python train.py --n_layer=19 --d_model=128 --n_experts=16 --experts_per_token=2 --d_expert=128 --d_shared_expert=0 --activation="swiglu" --moe_layers=[1, 2, 3, 4, 5, 6, 7, 8, 9, 10, 11, 12, 13, 14, 15, 16, 17, 18] --router_score="sigmoid" --normalize_top_k=true --routed_scale=1.41 --balance_loss=0.000225 --balance_bias=true --router_bias=true --init_std_router=0.0205 --lr_router=0.000846 --vocab_size=8192 --norm="rmsnorm" --norm_eps=1e-06 --tie_embeddings="early" --optimizer="muon_variant" --lr=0.00324 --beta1=0.95 --batch_tokens=[65536, 131072, 262144] --seq_len=768 --train_tokens=843500000 --steps=6629 --dataset="wikipedia_en"
Below are experts of layer 3 (counted from 0) of a mixture-of-experts language model. Rows are named router (the router's row for the expert), gate (a neuron's input weights, with its number), up (a neuron's input weights, with its number), down (a neuron's output weights, with its number) and show model dimensions 0-127. Each number is 500 + 40 x the weight over its row's rms, rounded and kept within 0 to 999. Numbers have three digits each.
Before each expert's rows: "comes after" lists some tokens at least twice as common just before its tokens as in all text; "gets" lists some tokens that make up at least twice as much of what it gets as of all text. This comes from a sample of Wikipedia text that the model never trained on. Tokens count by the router's weight.

# expert 1
comes after: " ", " |", "|", ";", " (", ":"
gets: " ", "1", "2", "–", "3", "4"
router:475445477417539569505522471476506532456529496450447509522502510501478485460462516517470510474374450476402449562502483462448555498521496536511503463475503485486546591459509497518499528462536502523576542500545490454488488495531474540503410481494538554506465519534466437499553428448576516453494494513546466569476536475534479476489501449464540458506528503488398602457562473525520500481458
gate1:421438540477498516536544436498490550514436442535540520464426508532502522481484410631501475478564472477504499527549564504459525488522521509453514492469488534488603492525469504515558478475546574483565493470471517455554513530536553510490546464461472599538457509508489491518539507522474439473564468514505487481547483512568574513485509450484550559507485530505520478515430521474444444516566
up1:566573495492543467437464571507484459408433464545510525532488522487526486479498511550561485592487526505514569585515396524521500472531510562461428551504494498483474515482488485476505505477505561552545471514548494527538480436511499472526487484479448434468409453451542540492445494486545438448514478462499519556563619466516509543532491512476519540540504472544525501528512540572496526503511
down1:457531495465520553466496507465478515553481498454498523502568518532499496495616534581515513525485522559510520523548513431518490506551500483458474515483559490550558506484435482551482501496613586531538450574510544511576502479568481515603514487553534449557494475443491488454441482563501513528566452531552462503572502493497545508443492518455475475535533500437487503523485535529424511485555

# expert 4
comes after: ",", " of", " in", "ed", " to", " on"
gets: " the", " of", " in", " and", " to", " a"
router:456476554499497514492530567565558496484522442363526491512542461474504516541496452468505460467422448506484503520432526543527515437462481490551487586508518490451522525529456464511523512523513465491550467537563463444505445534445570539556479475504503486545488475537505545451525495523560577474472479541576483482539537502488467527533549473556551538486514499518397551506589489524576494497483
gate1:577507546469526512454448558525497524595549461558500492491533447469486519467559497490435479545443515514537515496528531478511471515505506506525539553560477442508482503475461502540520498518405558523508508510560489533427462556441460532482485483592430460581431506437453506463480458438481531505485547427491545534482576467520521499494526473474560557539445509492529514556529460475420449473493
up1:458471535515499479471551545544496448470552507478527511488406568493454529498532525474431515512426515495504482541496503448492571431461451511531467505577485618521463533458473497445550451484508510500510539473536475447566533459526476506526538423490469491559522517377415463534507515472538539446474461512556491492431404506495519455549529513532512526492553543477467505511524507475441496500469
down1:480546495533492556458525462504551501411493452446534460544429464493541548486535532562477450442511495511557512479528544456498511487467409506526492506447513489479540575474490495471522498487486572397417480563494549463510459511442566513510576492546553537541478454467514534503540531553490520508486584530537505539489510462535545491474478598552566506497495466534444493459470531543518478493415

# expert 14
comes after: ".", "-", " the", ",", ":", " \""
gets: " The", " M", " B", " P", " S", " L"
router:503504525516493505518488492562535518452493399523487506457514475452508444438488453464444508500450466481485527573513477507465494484477517511542474479508546473549503494451478462533525484535586468460501467537474478367472463482509551546523473418491544541471472501594469448406501495550552507469550558442515451482473517443509527546513539555440528458450523494580478562442490424489506497445480
gate1:599541506482506473512467485520483534410417552439558476482431525456499505502531518514514527518580546435460519456590575472518530502511524478494472474439437550553509595459497539493439562501498518530479519505460501413500452491513483515478497524475561505545487557552456429468558447477450473461504525509528479546492476502471482491482539482440443433483498592443498469525537538510526518523511
up1:508473474488543495508444510520479527537487504479436521446514538450482413574514509537492485553504491506490476588492480559485514524502499467565450537518499441473524459505553574482536580490517512546490493468468478562492511531493428441548506516487453559444507449538412498516547486530442436469526507495506569482573462447523426450556474498534566482503504415552485518464588572505442508533538
down1:525436536537534497457517480545495471425474507496507455589526435546442498530467483549536517546557544536464483432572542585519467494452440512554449482502498543504549442458490485531524529506454538493513516512509497453505562518543488438564451464566512495533464480507535407463561500570494545458544571505476515536477496526460536456526495462389514453513527511545456535505436508452540465525503

# expert 10
comes after: " was", ",", " is", " and", " to", " he"
gets: " was", " is", " a", " were", " are", " had"
router:525478470431542477512485522455549527437572437468470492514441542466496505511488463542494483509478483438460498576505475513513499495504433446551570618478491523547551555540495469526516515533512443512514461465521489483557397473484538540517480471509599497494453504530468507493512500468532561540515435410474431521523520465557531503473458539388528504481503456493451545524439459520453519520457
gate1:438462499449526531448440536503512455546537484435567491489458409479491503430502476497572494484510460530528553560448531467566430484511502458494502504525525542414506431502513485487531548529462511464425473553476452543565550490500538509520512442492500512412472570505539511492492505448455493547446460489520467470536466603577548519516564440523545488474481488514469527516462476444507445481451
up1:566500480480483525539546495517539482484521524441572542487500572581517468542432519517495503598481478462567482452495521513527479503448499518547531539477460479523483543419461511524427490450517442431497524481584455444523478509445570487496558501549477479508530416435492554475500535426564489469530517500455531565551496485485498513499495435431455450533464525485525522409496538488560504534469
down1:479535511464499487535599472483510458497508561489548584454550577592510515450488486462431499427500467464464477507512466474469512494496500454522539498443443543492519521538507509480545492526536477546500539539449540433521550496457532557481515515456522549502522379471479529416493441526502434461444466481449439465496514471428543493492498495508470535620462488513512568477470522537541515490540